config.yaml
n_layer: 14
d_model: 256
n_experts: 16
experts_per_token: 1
d_expert: 320
d_shared_expert: 320
activation: "swiglu"
moe_layers: [0, 1, 2, 3, 4, 5, 6, 7, 8, 9, 10, 11, 12, 13]
router_score: "softmax"
normalize_top_k: false
routed_scale: 1.0
balance_loss: 0.0129
balance_bias: false
init_std_router: 0.00745
lr_router: 0.000228
vocab_size: 8192
norm: "rmsnorm"
norm_eps: 1e-05
tie_embeddings: false
optimizer: "muon_variant"
lr: 0.00138
beta1: 0.95
grad_clip: 1.0
batch_tokens: 65536
seq_len: 512
train_tokens: 506300000
steps: 7726
dataset: "wikipedia_en"
Below are experts of layer 11 (counted from 0) of a mixture-of-experts language model. Rows are named router (the router's row for the expert), gate (a neuron's input weights, with its number), up (a neuron's input weights, with its number), down (a neuron's output weights, with its number) and show model dimensions 0-255. Each number is 500 + 40 x the weight over its row's rms, rounded and kept within 0 to 999. Numbers have three digits each.
Before each expert's rows: "comes before" lists some tokens at least twice as common just after its tokens as in all text; "mostly gets" lists some tokens that are sent to it at least half of the time. This comes from a sample of Wikipedia text that the model never trained on. Tokens count by the router's weight.

# expert 13
comes before: "0", " |", "9", ".", "–", "5"
mostly gets: " ten", " six", " eight", " four", " seven", " five"
router:464456464509531452525444456434497534503517569562529506567512448451456528443487528529499474366520423428555467487587491510549470467520475496484513492493506469539556524537468492499558553479462485509555540491506575550465535462556582620477542492518575472498522603524425576559487478506539543543461474480447467525540535427469549507529508483562473482505582437495516485544486567514491486496507479468496523527475545557530507499535490462447521445464490507533503539461468495473459466528493531485517500494449571547482477445551479525483547489506475538478546579432516445449436537496527468504427549510507459476504462477467500518455498514525554542520507570515490466455432466488526478446495511562493474479456532517475496540520505451533453573462500577510552559560537504508581558509527477
gate0:523472441456505502515521452473575538560429529476495474448486456551432478437476512558513537444476539492481465490512468525572479520482505429469502520432538498442506521498515509488497517431500544563609581544463512537569583517547513507472559543478458453570489523607412459527473519448453494461445532478546492470493541477444575552470414564544431442527484470467448511547464523453398519466490514453463524539500501501462487518471580508539541563515380494499493530440527488547535513505520470503507474450497496499455468478500518460465502433485496523518486551483513491552504494503522449480585477485490470516424448440468519534481496502435512474502462589511510491491511494566530484484455514509501500504447513517540531523483439452387480543512424472508480549516504443484510560523489514
up0:451494510484468462558483480588440503484510476525474533502457608537588533592568525516453508518556415478462516514508483533496506511578482480459503480506486492549518484509478452463516471554499514600461436484528512458444457486498475483492513467476535529425510523430537530488570508572473501557611481532541492595501506521528433431496588497472484515522453524556560482493544504534523502487465486481554531427552462477501472424530446452434513512508508556494491506513445510461502505538496490414567491476486463440515523530493497483536532519552413480506521407507508429483476486491529544491462567505493454489560539554488561446512537520515462529487571500497476503547475465456494530550486450472484424516519435441415501501561525533628472527484519488531493530479488550513535454498520462
down0:524492486435553467497521524360462460538520413472533476464553521470487445417496437489514539489546519586597487478533555462485467508541472500532496528487597502461558529455568507529450533568490520490512463510497515487495422534494564478495455505489447496517544490565449507562480492427526521500482486580509555511498546527527490568490415534568525468486504398485486526536422445467541530485492549477469522531539548578515513516463446460493524567528592521554447515474562539521409540417520544534574551465507462530483486515444527509462498484538507494493458462527489527518453530472482526492511574445487577442476494538535468531536466495529437448570488462513463499530548447502495558514455554517500583458477499514509500499498492490494537460533570503530495493491479463474486533459471534
gate1:497512486529437483488502486517532478524508539517525474497526474457503498492551518497555451522483480471501397532532483477578460514468483523414515526529471438517568485497514493548523544562491491457489476459492564542553491447538463462479436484446467569530527479487519497479536576550485478515460486537539487536480531590475518549485486485497544472511521527450565433524377478547468501527554462476480508488518480508466538551542582439496512478518365458555463493500529538407490564515472513583516552530516471471480431436486537471521450447523588484541467537442505488521444500512471538426485478453505477507489474513527548530508508481517481497440489538544381472508502514492580488510508454561456542466527574606532497480505469448464485505447501491500510471430558526464454524470441616
up1:487569498530471544454429534473458564464435479589566412481484512540508527492579494562481536577454568476467531603525470555540472515459564519460516459439478542525434510525454564425497544479476534494513469504538506505528525569500532536481553543492458492500513488503536493499492505454480486519500502493511486457579573489475538507520487474515518449488468470523470522517446493507489449489485468512520474526528542442424438449512525429557493406479466532526514534555489418500399493464458459469502451522432499566453468556530537526503526431569453484510550510523491569514513479522463437487530508377512439534549550567503490504470489483494487443493540545515590514473538522497545464545480476459462503502509519492505496512554562515454547563476577522503410530533437496518440506515505462
down1:462458556491498419451489408441540544510453477451453550448516508522475499448507471462464484557482461490420537509478475535393536525494516491523449515410586515507542543559465504554518414472439497509472552493490507541477452570514480451590560540565513463501523450533445499491526487558490435492468523504429575509518533406414551445498506464527539457522475505507578466535518535533469553486511538481458442508487395496515526525490464515518526491511521473485528430528524511498502521461498467514536505557462470505453527479484476424526516531519534451445469468569464515553566497520450521486514466492486465525501540461486528501474481563499515550528523485517547412489527498544441531462484431513482557577458448444437520490497509471591439526529558477490483471538511596463529526499450512
gate2:411449465438510505493531474540419538519529516516511487454406505607470474507495511549549487453474460560480459493474548509498422527540472470546532553500429516460512541574492497520500444571506508477484566530549441492467513459506466497533499489497459540541559463469460507449448481531551534526422520470510422438406511480489490513545498434499535475547510536563530547490500389453550492443441461532437491489388513560524469530522455539516500490492535602492489538463507587455532546509496490517500497484532511490517504464581521595502488444514508439546529443470547498486529448492495539521535499438470514454449503462521523460539475469569482488470467441473535428578584485507534462533512558453461515539581485462530564525499468470515525538524494520500502511539494465547468509531484516
up2:562503515569498527488525549517547526429414516580468498479607483551488550474543428490497495421438548507460590510464547474445538476504492504507496486404500580497481528499471502525523467440471503486481469455494570505497440537570517555513520587413474439466463504484518539546463496529445527527516580482553518571473492495537445480561504546542458462498516532527471477524461576567463497469543520532471490510551483431562504539481462505424455509512500520506505452454525564525512447507474586501452571586453494552573534557448502501474590466482462517515502542519502536518447537506502484510490483582482503516549485577454522485503481569464485545492498533525484466570477492483540511499516535550488489423508480584433479498427489494513447513513520539451532509456507453535474455456508488
down2:527501467499536473553517509466564429522489520530460496553528477526487545459451497530478540665525521477456587540440448522452529483528507473424515456506485507428536468506568566447462476536516474497476485500437572465548501509481455488518517490525490548571491455496514481475466444489478515513477504575492525533449464560537431571476507414446540509437513518548481441497428512441518476453482467476454527465506549461413516512554434515574421494559519460500508513503468567530444464533515556451505515523505592511413445467495583524459459545543553484480510460538515535518466484521501530469478470494495501552408475495538522500514495538499494481475557527522433534432466499513480476479558500504497505546470515484489496435568562517541509494516484528473457416524497461522524509613520451
gate3:463522480561526515505497448496566401467419545497514584403523502474493523496564488494488521479474593500496494506503530494458528471508498518510520466514459502480529514509450570485429507517486506534455519480497492509537516482527451539553495545583495533505445481537491539425435514485447448590561476466607495455480461469497568539443485482498436506532502560418514484506421502524430502544410534518498469450433525497572522496476543532497546420552585525480532477439515467504516447470483443493448500486465539587520540456464518491569535494501480537451507509437447437451466505402478507470494535522558537506460406547521500481504435511477538560498461505481471501538496425432462456496457528530470438482497555496545527491421489539493487472504452456525434526496515469515518479513468431
up3:459551530434460504461550554446500557536517510469543493505528483535499493515512531537517419452551508509467473527537503458472501487471568491496426531481475421453533489471475474547475510475481495513503496504567533464495600487416479490513504487520577526447468541442443476466513517517486492484531546470552491536458566448493488543499440498454560491432509479598547431497455513515470501582605511612447501473530518485435534493538479533509497483519464427522526544441508476502484425561478574567516579503543499506450462571537456524455537435497464495458560530499465571481503454524497505519510493464508552480538569521442498462499574474478501535575468476543524396504486572463523540512528511446539493486503474505483420491515516503569512487464544530432518537540449542528504546399503475
down3:546524472537561423537511429545484518510536570483519532488576552527486513523526479468422522523465555443413494517470531500495407485548449460541460531495533551447478499556498540544506524511428438531505466531529457428521524577523504534515477549482518584574488490542504565442467537464506415496523562431519537586503440545549560505423479483528462532450536531507392522521519445562523490537459437485503540553530422486522557455447503456539452470462454534446514510577518547547511473525554414456493485544531518466566552540494404500504484478488518486535505426475500489469500439472496475495513503462496510489526457426454467536506506515500514526442454550507484397520487484544499522491559518548460490515503523465532453502517470538472454512482496456540511446457554522545535516493492489
gate4:564437545493443477465496558556441475498488502513488571509534473542540537497587485498512558581527498480543503491574446469550506460512510410473431476492519547479529476446543518554497523500526498534436426506483503533483447460515480521503489495599463527496476454437521585465514592545487569556508434599542449464508455481506482534553467510567494483549479545507547536481509513502541466537549492491491529519480445504450501492507541386542514480404498525526506447456497502569465542530562462434503494521509484528519502530444534419558442456518532418497521486440498475514475537542448524517449426447472485517429478506499477533513425514492479495498492482424491549525572511518543503520531479438572514445448458483480486564465532435485458440570534503538501479520489478548441467502547503
up4:520520450457567473499491473550537495473509472418536564527548467429509584515581479566510518497509573491485536513505470574510522489538519425571521488548515482484464503456525462502531430490513470548412525502449491516554480518537439488503524459534546404432447560492516470514490544530528527498507475468435488469477528455557465418514525550499520540494458526505482493442535503522504533522513589510437454485542477609538520554513453485521512560469460562452477510525445483451484537461533449548521484470500485470441499454377505366415514491470494507523473526536571496544502506506516466544448528491468512559524468547454476438503442442420474494461517456514492522508458500473507532491430506591518556453528487493454528502536495567510468466509519458435431464549527464493484531513472512
down4:510493481457538494477551554516432510515541428410531450557468555489531508545567519527532493483485482461572534565492574554525519520543533493529502498451437461500441528551483565446508506537460527442515499495495527448458514528503516461525473456420544483581526500497551519507571505436478452475507510450541528528550511510495491481526441521499481586469480423536499436566513495537507515513548444533484543540507531539493487532421454507415475543496482553528534418479497458479521468470491585398515452515527499493443482499572493592511512614478496534526514445430464520476487546495574542535494471493465515491501438449517498501501575547541505495407432511456527441459495450481508548509541484538475527566481468461533440443488528449570546548560531543454504533496455496463516481483551524

# expert 14
comes before: "s", "t", "er", "d", "e", " School"
mostly gets: " con", " Con", " pre", " Vi", " High", " car"
router:500515550413441488518512463486535495436509446507529496444564536536401513500458504541445542553532515500522488547431502544557506525501520538523465483450524490482429525534511507478548570476521472485463580491504461493514496472427446423507525457458414543514507523487552497498515515487517532418551475524501489526490490534489447501565493592571535513537496510413437439528465433436466480522508533497484503508490553437475600524489449512465486566499478464532517545463557504576421482577466447556552472489449557506458491507402516494489428537509531527490453593500482488557517476432529495476506440466496465469535545474561462451536516474521492500499422539495535526524497493518555512472479500469495526496509565497575550536474556520482418483533497509513403561507509472523455460436483574
gate0:541483432503527566426516467465536480517558520468525521535487545499507546502529476441598526537496454536442550427509502511498537494504476474495490531395544526446504538520469485498517491459565553463466486488475482515542484487426516484499493529455569596505447607500481495535496439569507514530557491581545535539491481453467476483542500508519490484555507491536514484464509426415507411609479502496578577501486462455519525518483483439487488483419505427511505522463528507504460485544464580490510539515561524580423589461542502479517522460465497495526499505443518516501446526487472486545485477504497466458528466519526500455480447505570481472544537527539486573489440541517450567544516495456551609452485459529467499496541511558488496542535506510544525581511486566574437513534445462
up0:395534543468542497432465524496564513492510537487519513512481522542520481429488466475515492519489448501478458502470509503458474482565555503472439524549519498525523430510524459524604462503490489520523515488450495461441514473518445544495493471453490450516461488456518491425556447508566472448481462506535508510484481506425431471467493514491482469522545498466554450562475537520483485516488512487452495582544433484541482508532562503485525467526493491589452501544453503502521484433431431503423418487540571522550523610413506470496539508543439509473498591498484541475518492456504553461477529456396480510463521543470528522490481520555564511572565449576549435469552523527520430480539479534466605581452506507440541462567475501443508464454483534472431544498475486506440477521483492
down0:577465520414453448499498513493488541467486527443435535524462541487548464451490503548527426425530460548497482528486478518568568442538534490545461533478492497485543519532556462541527530455491570470493527524518525516521506442482518548455434456533584476544491482549494587408482529505511464535552537478457467520504523445476553509518490515549487454498477456495492501537498470554505474496514485506594444539431538505517542506570508447487577562434460535530445432476460539539516489458519516481577521495446531474607545569522497560457506489536485458537462533538548433500602445489583470502539525496499513529546499468542480506532547444507553537490453592469557447461515487473476566527584510433537538489499496467492456551499543500494533499489541519468509551466420463527487546505503569
gate1:408536524448488528531530440531510487426480458549522546543496481591518530512518485497545491535533502553499524534446505545538482426499531498489565427476488508491449387473588528537457454478569506456520543512440502521527552449526492500496545462560458492447458449457438463480455461521526535556512488567527502553540580548544468503505530488527559483525522541524432504458508476533477577497470509483543428486448498509542490541516462497462469459488484509480501526515471398580529512480442501510530463442478486466493505429439485513530515519476481490503447549500478461469535519474550541449441541445497549506528540603395487458501442468574468496563507488483506479452483520533511449376431550422501473473508486504459514503485476570503426438541504460444527497509442504465477515475483469
up1:474427470543469538539513497537483519433484502498581517434577491489444524596477478571500461545531571518447510505525574458495502513451532497546428441450562532583546536485487516470439546528557454516444574521550461524522531483464484495499521506465525547514467530451455518522474475500508504524508527526556473541539433454414512449482450533530539566438551551452497518529505450517475468459515518441502521515416526508434479453492513554523526484465509512537498496520507495518550542473493500554452425484501548511461517548481498516464510451530535527521498453503512484501613497421474581536519478516503502436539562580464470541499501562528478553474513436525467523475449519440437432513453522511484500455607549524549573524480407491564482482504528564455524541497475438474524441529519487
down1:492549503522522483524547544485476540496506563518530451500478507433518454421510552462508431436518494421469504393473483467539462486533490577495505435546514525581519476451457494431519553486517402505563540462431528480500520506525536523508524514449423517471528447503523419514477578484538488456497507509555552525503438518513531503537452521510476543520507485477519537551570582502507531459456542525495498560498472462487539502476620509581439547522499459432493488488496521485484512536523467452517559491452501548462530430467540475501531541521449532448578444402500488540537462572473569445496477446481504511522497502445526467512465568489483489491540514514489515492518529458531443521574500595516531508450506537547541530532482449420470397489501548562513454510492468509447488548562498
gate2:474459487574511443518469527499510470485654611485440487476488506461435493484443504543494502506483507577572506438562490501488465492460496458545504461452573537473491482440522556543547534450496517441490547474507557515463514499575540531490498458529467576565434498423571507502525476509462546468571494540507500462472511500494502502580487547563500458460567502488509434464538519520456500497519493547480580506507483520530388499482504470494544520538467533434459442456513520481556580505423480518541550475516557469499518493494538545465508495472469474557467525520492499509469545508477508542521528473556519541474472489470491487510445486565511437501462454527518456526530477485485497457458456467557555539397494525467527511430554511527492500438553542536500522488488535428567461574393456
up2:565458475568483476534498506489484524456510451540489492481462536479507430482479501470487461519516529481488505512454419494505518485489465457484476550545430484549512497585439455445540524496573522516420487483492476487558505564499524458579483504507505466463600398462485505527536571564501487526511468480533525438441512535472505527500519487415526501509508492460500499511445506551530523483491503507517526569539505531490498472492578433484563526504461464478558494480522548541493576492575531501494503463454489463502508526460485543474507532490540489487475464532507588509591408608448453518571452514453570574491535527412505473468566478583516512544520490502526467471551556570502509458473494512524546495472509489495555458514529441513590545452413426581544521471558511435468550479566473
down2:544474519466499552551544449553514553391458489512456544548538519467489501506455524533430565425485442541574593562502455464497517478464498522427518508476604516518534474488455434454466515486555503569465480542430549495511553520488477452549494471550518465508492545441439526497489527502519531523423554501493530410441531546490479528403526504535495528468501450536532473549545532517525486508509538455520511524492546447485573539529496456525435458480498546572497527518474520574562505508523500461572518509503589502416525515535542502579494535538516438537496529521438471490471482559532503566483543486490475531545489507517541516570506516482508525563495512532491522490480472453450547526392530522508531485536459468570526534466488461502511434544540441521456472623475510477524494495455488
gate3:535475587498523467503463544545523521452477512556486455550441463482527483531479552479437499491503496536534428561469525533495460489513462525482482558495549513393488434517469470472541594522522542465476457473509534450487534463531500457546422538416433620456506442458521466473577569561485494495523498514550466547561528489524474509472480489535528505507512511504476463546545542515483512514537491503496548491429453520422548461503487453533565523509427555503513459442505499452573516486445509540586432467501477465476525496432511469548517542455571536506482522550482502479442563507504492412495495428498498543464571526477549449514487527549433478509496548521458511444463536536516533483499493524520477519477518534458428555433448526456490492467421436437508502515548477563409430501523489
up3:422454452517485523522518547510512556555496529486509477553475523478447480411481450542512450514472561493491505490507459483472484529436553522563510461512507524520542468404458512428462463468505486524503522545468519527417618565458491500546435493483531554454465451499502472500492436485500486446508484527428517538547486516465590545471491487530474504523476511473477495489495521492566582552508521506495483484530537515450550460488479548522513450531510487479484503504634497483575523475511524523504521499459597443562482495490532492414459460515461500507478527477506512621555489489503461537441460450538406414484545521545542520469498550561523542498511459531487469531409442539478460568575489502423509544552479516459539542589474499508470515539452522472457426518491480525466490563482549
down3:477494460576481520511605470475537522459570512482530578462503496529491426523515446447471506458475512458432484475525537538518510528480487454502450516471546575446470512541468444502460418574475408473523452468518422503481560494493522437533513501447437502513496440474463521560554420547518468491438499473443502531429545506517538564489440493512543532513468478605518503465504529506480523437509498491448450563467481473480411488557474545440477467579537483503447513460489528512522500417443525434480510446391515444536520544532526522525515554479456495471503498432541515532558458532521491500521574452511532486493586521463535484524533529503524549547500530497441477553425483535499508514488548458513531556491470485516518474471532470416541474501538508529490462543544449544520460412466545
gate4:505448484389436484482482550498487497491586460476479492541456503460495510497491478508468544542475511495473557589528556491490475484515479445493557446546526554505526495586592496531525605483498467496510539467503535523542529482451491444470421466562450509535454470495518518512502345528505568468447547523421515516498537515484465492512451569502535551468485507494448446539514531548549480504519462480525492524482475456500487460519533490531511477554558465491473403511502515462458518522474513550557478480524544520459500507488478541509447429540502537464526594482489457491481482461485545509516503485478475488522529454491525551433437502576487458547419523524488522532461545539523409495473490505541546463537545596538529458577480507489591464398534514431559451521468569504522480473508539
up4:502429528544566484475503445506544481479481546577563434472528493487416458496392456542482470470512534521558466529430515464485509542500454567536482439505541392471469483524505485543496489456437500408564481512490454510479491458493523510432562588541460480474524560525481494497512470485506473461505469477526459536451571520446509539431468493530463412533494481536501506522524509545532496498440528526516444509497529543547514492537526478550515520519465457522524544527489484405465555506473501471488568494520497442472496497482501502538470433494506468544535457481480525453556533533509434570539496460527476516511476524554504562588523504467462550481593537513428430484464536407561522500442499529539494539452446567500428486540505461510511580555445503563518458444485472492453569454551529
down4:525493508577542538462452438550447499486433512455508482537516580521494445558525450448563449464468544456515480464525525500534431575491459447543536407546510500512456582525487481544584470498422488453528473516523533495528424512568536557495539508548486478546517427524560466394567539492552475408577522544514497490510488444531528447489521511515515539476486500494491539496541575472527523510519498442566491497387489535516445527472548431464435498479491478473507483535500471510484567503466552550441466495500474435520481540546575460543487538517496526512541545473525503446542493524525501535527491518526498584512464569566489504538452528504506548497464522462499541611494572566479524500522518506491462543517546520461479507525472433510474505575486528439468523537433455491537451488490529

# expert 10
comes before: "|", "-", "\n", "==", ":", "The"
mostly gets: "\n", "==", " ==", " Candidate", " Location", " Born"
router:458478550513442460435474468540505494568498457526474476511453505500595517431486524459467536519546483542479498477529477511571523544492488505499553485456459506519494494503551426514470531503531436501576494435498385543539460488554555460463496513514416521498466528461434462464462501482424482531550597530539562499464498465443505453428561516495540531491507527549536524481538507445495513540481417550577467536534516456475487574430504503500477509537477472526484487525570482502549575515534481425547530540538526488502460505528519498440541407511501489515507497562441562409541475503537491446550473523484441568563513496587513497511511442513552480504519460483452484542487512486517463479551461508456435514550439534605523528546525485519420517449531529438494520485527461456469530554496560
gate0:510502435550481469438495507506487449435448477488514434478529501492541468544514499457523469475461552422507447533533471461552510562520491524497591505492443501516490569544444473567533523505524474564547556508446543444531500528481515473493507494567502382555542463418425489501507504469530496474473494497490503485518422502497488450470469469538470495468572529528506554515496475539506513471394531478482485535580448423498471479495577508572462517568489509517520508445481468461521609493531556519466462504544491539465445468455453551515484521427437446493476557499443500504572517541500491544597468529525442521478534589450506576519439488505539481473589515486498492457508502480489460510530496454390487564526489533428513523445531466543535524467476474507501444558507558448529512485460491
up0:563555497512566535485524582449545553518571542550527516497475476545517453532473492540471494465395529452513529433460490503457522472518520534454500479474466514562522433453523507479525595559483559432467516459471479447499525467520446437513444518575423539519518501470498435476499478481516475460487527486452522487550553537409479526488522447532493509470466486529490488490526435480514443495500593460471480480516498536505467525461461494500486469554436416430499563501493486571512499507515581572510488478535553508521573489550467502470425572500527495552470474478521497464483512500526508575502545595549483453529551441462446508567498465478504521499482464529492584461490457483585464382497510500591443499487484497550535433551542536489480489508534527449429507456515515494504510548560455
down0:553499460535526507464365460503563524459458459511571550495475515449522484544474570534517492476441494517501516463505515514484510523516546494500424544470565466514532482485507536477513505474448618473494436426586534482544596522459561523474514515508548576534513559514479459528480601493538484444527558484483517476481465519546533531514506500490512523482497524485532563500550560551501454517502499423446517521535484457501518584499457536504453484479503547387502466504556411474420543490465497465521465507471459530443514512441553527481489505492438495552490476488409508541497465481456514517415463557554531454532439489538520554458507497542475483507488540493450512504515507539443580501515538526415503465515503569605507527449459535496510498498491531481425569523553468452533514479535539
gate1:494495412445412520490525492431399503496498500490473496461557496462556474510442483517502475483461417502479529534473581550507488544492467477568418509554439523535503562484507553536523511497480530516450531461571542409563524518465469515464487495493547439519492494508592468488558496450443489479411561545466430502522505466506586549519534472531517491521497514480490489510566532523469491527559481482421537471550517454553503500407446584498526445492519502551473522503477502518478447482472514514531479457475435518466502447460556459527520560418513515484553471527527558501507539385493482532435506507485461443485429533507408487472526429508475519538530551443527512534500476569552456607507534525523500543513480533514527542502472552541505589501475453519519508568450501498470486501511517
up1:498487518613587480551516514510590491426488535540538515533423485445495524505565485536533537532556563399497470468557446531421500446547567529487556485516567521541492438524535456457474519495525389530544516473460535503478442465448497449547478493506489490508504500534444492459439527513531513484505433512599578495491484464472478435471481531491506514467494523554453482475470510514523516499508496495554487506476486525434466496525476435512468539566527598443527497521499457562526474476552504477452497498504548470499491560513473535586477485587469471505486556502538469514441434599519447516517508499513593493563521444525532519537482553486572492453500458499501545487503563538457490489471426445520527511441524438519463483564467475429511441447528547474493447468517525528487552478478472
down1:473542540527489528539551464523496521470519525528524551505463438455530497479491460534539565559508493455465462434512496544504528556506503532533468478460459492532476520508520490507551621575508440521450563493419499540503581549459510482490476505504533505476497533579520522554470494466518489499532482549507409486444545495527515492578498544467569561509513507474449519522512507511491441422466498468392565529500478446562490471452568479510487513561507499502387499478565539471472518488524529534460517499484404539519509457491486442544522485569536478517575427546552496604620507530498499510524537543587490583447422490533502503484528468539412518513488525515563518473550471466444528523519544525541515558477511491534465544474490490471564544474508517481517428469433548542484502513537485
gate2:518422425532517485478473556503532450572551477495492525529531476583514449497538542555486509468477486556463483566533435441490515513520489458532451509495442556474533507512537512551516485497510551483508492525490410437480484492556468504515554460481519524461461497462457524507493529481504474484520440508500502531504512532549500520485564473566559472588610437494428497528516530495490449508583489501571502543542402477441533447467477481480485459527573477577523469492568386485473409472494463473474500486480448528541496527565480526539482481516502450459534457500559508453444442410511465481485462448512495474516464518495468441531552530472582531538492448546503503494530478479557395493540547577504517522548490438556458493545580506569458528552480444548485502567564498525472501480518502
up2:503515505433498539465518471499474497566440512532432534465486528496536496495557445454572504493490485475606501550542512476452483505474479532544496516466520512534524434556489536514509554482392563484505503470483509418434563541513519455480539520461454463542490471482434471509458518474456461482512500533510466551488512411464478456535519529510547558445436413536484518543513449557490531501510448446520503422520475525450498537534477569602529453500575571516434571559482570468494459522518563450474522483491509523456571471640557431518499479552532450527573494506555475527542581487510497481490495500507540563481451513462564542491534496522492494533555470488518548564463485543524511437518522526559490468486517488475484479481463487524481496536470421594485516485431536434508472511506510
down2:484492519540477471453413429533519456505480404478481478494525565554554589552472474499459456497551491509526448570543549478530508531502461496482507452471501560488430506470464527493519433480441524480492442524530490527501545437562472513476526533535507460459493519482489493480491527527466470490420492549531450530511518496540558541439445499490530467459503434529517451478484532507420560511551513440452521472477492464519455426489433500470536489571521449448497521495565489562515559595514495518488567481511553482458516504535483496518543504434465493406460520470487540519516570573504480511512465601551426600520585518439496442548490497435464516463527455512482437465458604513495442447521487579488528560471471542479498511519465486521519440581462516504560542509514472517533468456473506
gate3:508499431465442463453484527479432472519504496535510538542445529464513464355496465542486491516470488502477473442491526462548468532429454412529497555541510527555483502517531590523447484519435520557535473498531527542587467523507461482522484554464519504479440540456483537537417551476465489531498539451543419555508563516485506508514527509521511425543425495506506493501452505508509551592504490470463493450436471486526547490513552484572486504464495587471502492546537456517508508484566521512453492531562597505452497503554504414473523394530485522475528485560463440521497464397507473523464494523529464545502483471495514492494413514528571466490517464539488522509473527548534460536577470517456537545533502547523516530497503503557516505537459542468560563558529505511444461429603517
up3:419510508521442519566468455489519512479498486565485477442497444449553537476593599530522480450479554469533487526482463526522509471492489562487522476484553495474424597466489520483523569451524554519542448536472517518552466538579558575570558485512527472525560484541543501519540498496591530507519523545501509509471528492517470548465478545504513550446508442474545472467529515511548428474537552467503566473542506504453505486551552482417435496439453474505495513549502397468431473544536442505466490536479506493477433509464543483529495582498460469528494455512497496423444482514527555467548509504475475576557520531488513517519548561534543516500505597446500438522489504534500473485502526458544554453453474448487525497430538547471530526434489477462546416583537488523537477555509575
down3:552491570452478437433545529510521491534435530476485495516460502504479494470477469450483456478526475510487511554535466503485432512511551560558447514507479490483470430596523442534524493492521450499438499512534507444437566519540509517521485458582494564484493452446506544542479497396502505478527523521511476528579442458542500378471465495553485458479481515465475457495557523503548443528523517508558565540500579527512527454488482496521517410481559555490593410524508502555466496478529476536503460480567517559441579485448540528528507559539509554463524505469534503505521534548432479412492564555557503488456426520487463498479499492459545512470454524527529458519470517466512469544493516552419432485545453508445441515525489465537512531482502516605541529482522451500604521515485542
gate4:553484510572505434548506483442540531528456501498461402564535453475582499485477554581515510472477530520533459505522513487543492527510532498483514478526551519588524553474524486479526590495510521516510411486512516481542434556517543557506494525513540580501495413515499537515522547497524506534496525524538557508496489465507409463537542512513444456491481493592506465513481512485546493506616532515454557532505531505558506548513476519533614475505438552474492455524563472505469518557458489564576514499473446519414465498492455597443502501466469493444476507442488563462484456595461442520476527467456472537465510512532422493421442489442527530528469487540516493521562552448517476465459537507507478565529480527522510517529494479511616488434506480560530498464533460511515546438488455
up4:462482467493548506492431508524513478495581480542500521500466532512502507540535530467536546505419529481475439438513487472548502428553541516531490501469514439451518535504546522476469453470529490449464557485514418475512577495510557540503500445488502482566521547447517447522422418495464528525439490409431451518507486557512576532481442476492552475486532440559527580458517530577448509468392518509569482452527513467483504487403493516473503492504509539617509477534484545519461490540530500466437483463500412455457492476508467512533516533579557440490486500495486558542563507476526489488467442479508503478550500485487535496515540485528503494521482550477538556465473466543484466480542476471497496505442506384448517494461620498494479579520599463491512516562498529526492562531448424
down4:431451475543463553463478494505486524539546487502530481559472435516521483556512446544450482498505469426541538505485493542403525493538538544532468521533535480540521535499508552504430486471478508496483554560467449559496486465539464487435520556473538562548505505512498491433519520473482466503512561479476457542507521467489615455418480456452564465528503540493536514476575483479495449483489457445552429486515504527558490455522642484503489544466455584515517514495515519498489531362549546463407447449555551483521524475484492497471440615519483475503545460481523541536498488461506522466557538457510460437494428495543504497504471570455552526518477497519523478488601540456491488509481560446491516510538571473456561516434472510535510546476568456472522513511492563556505527488488518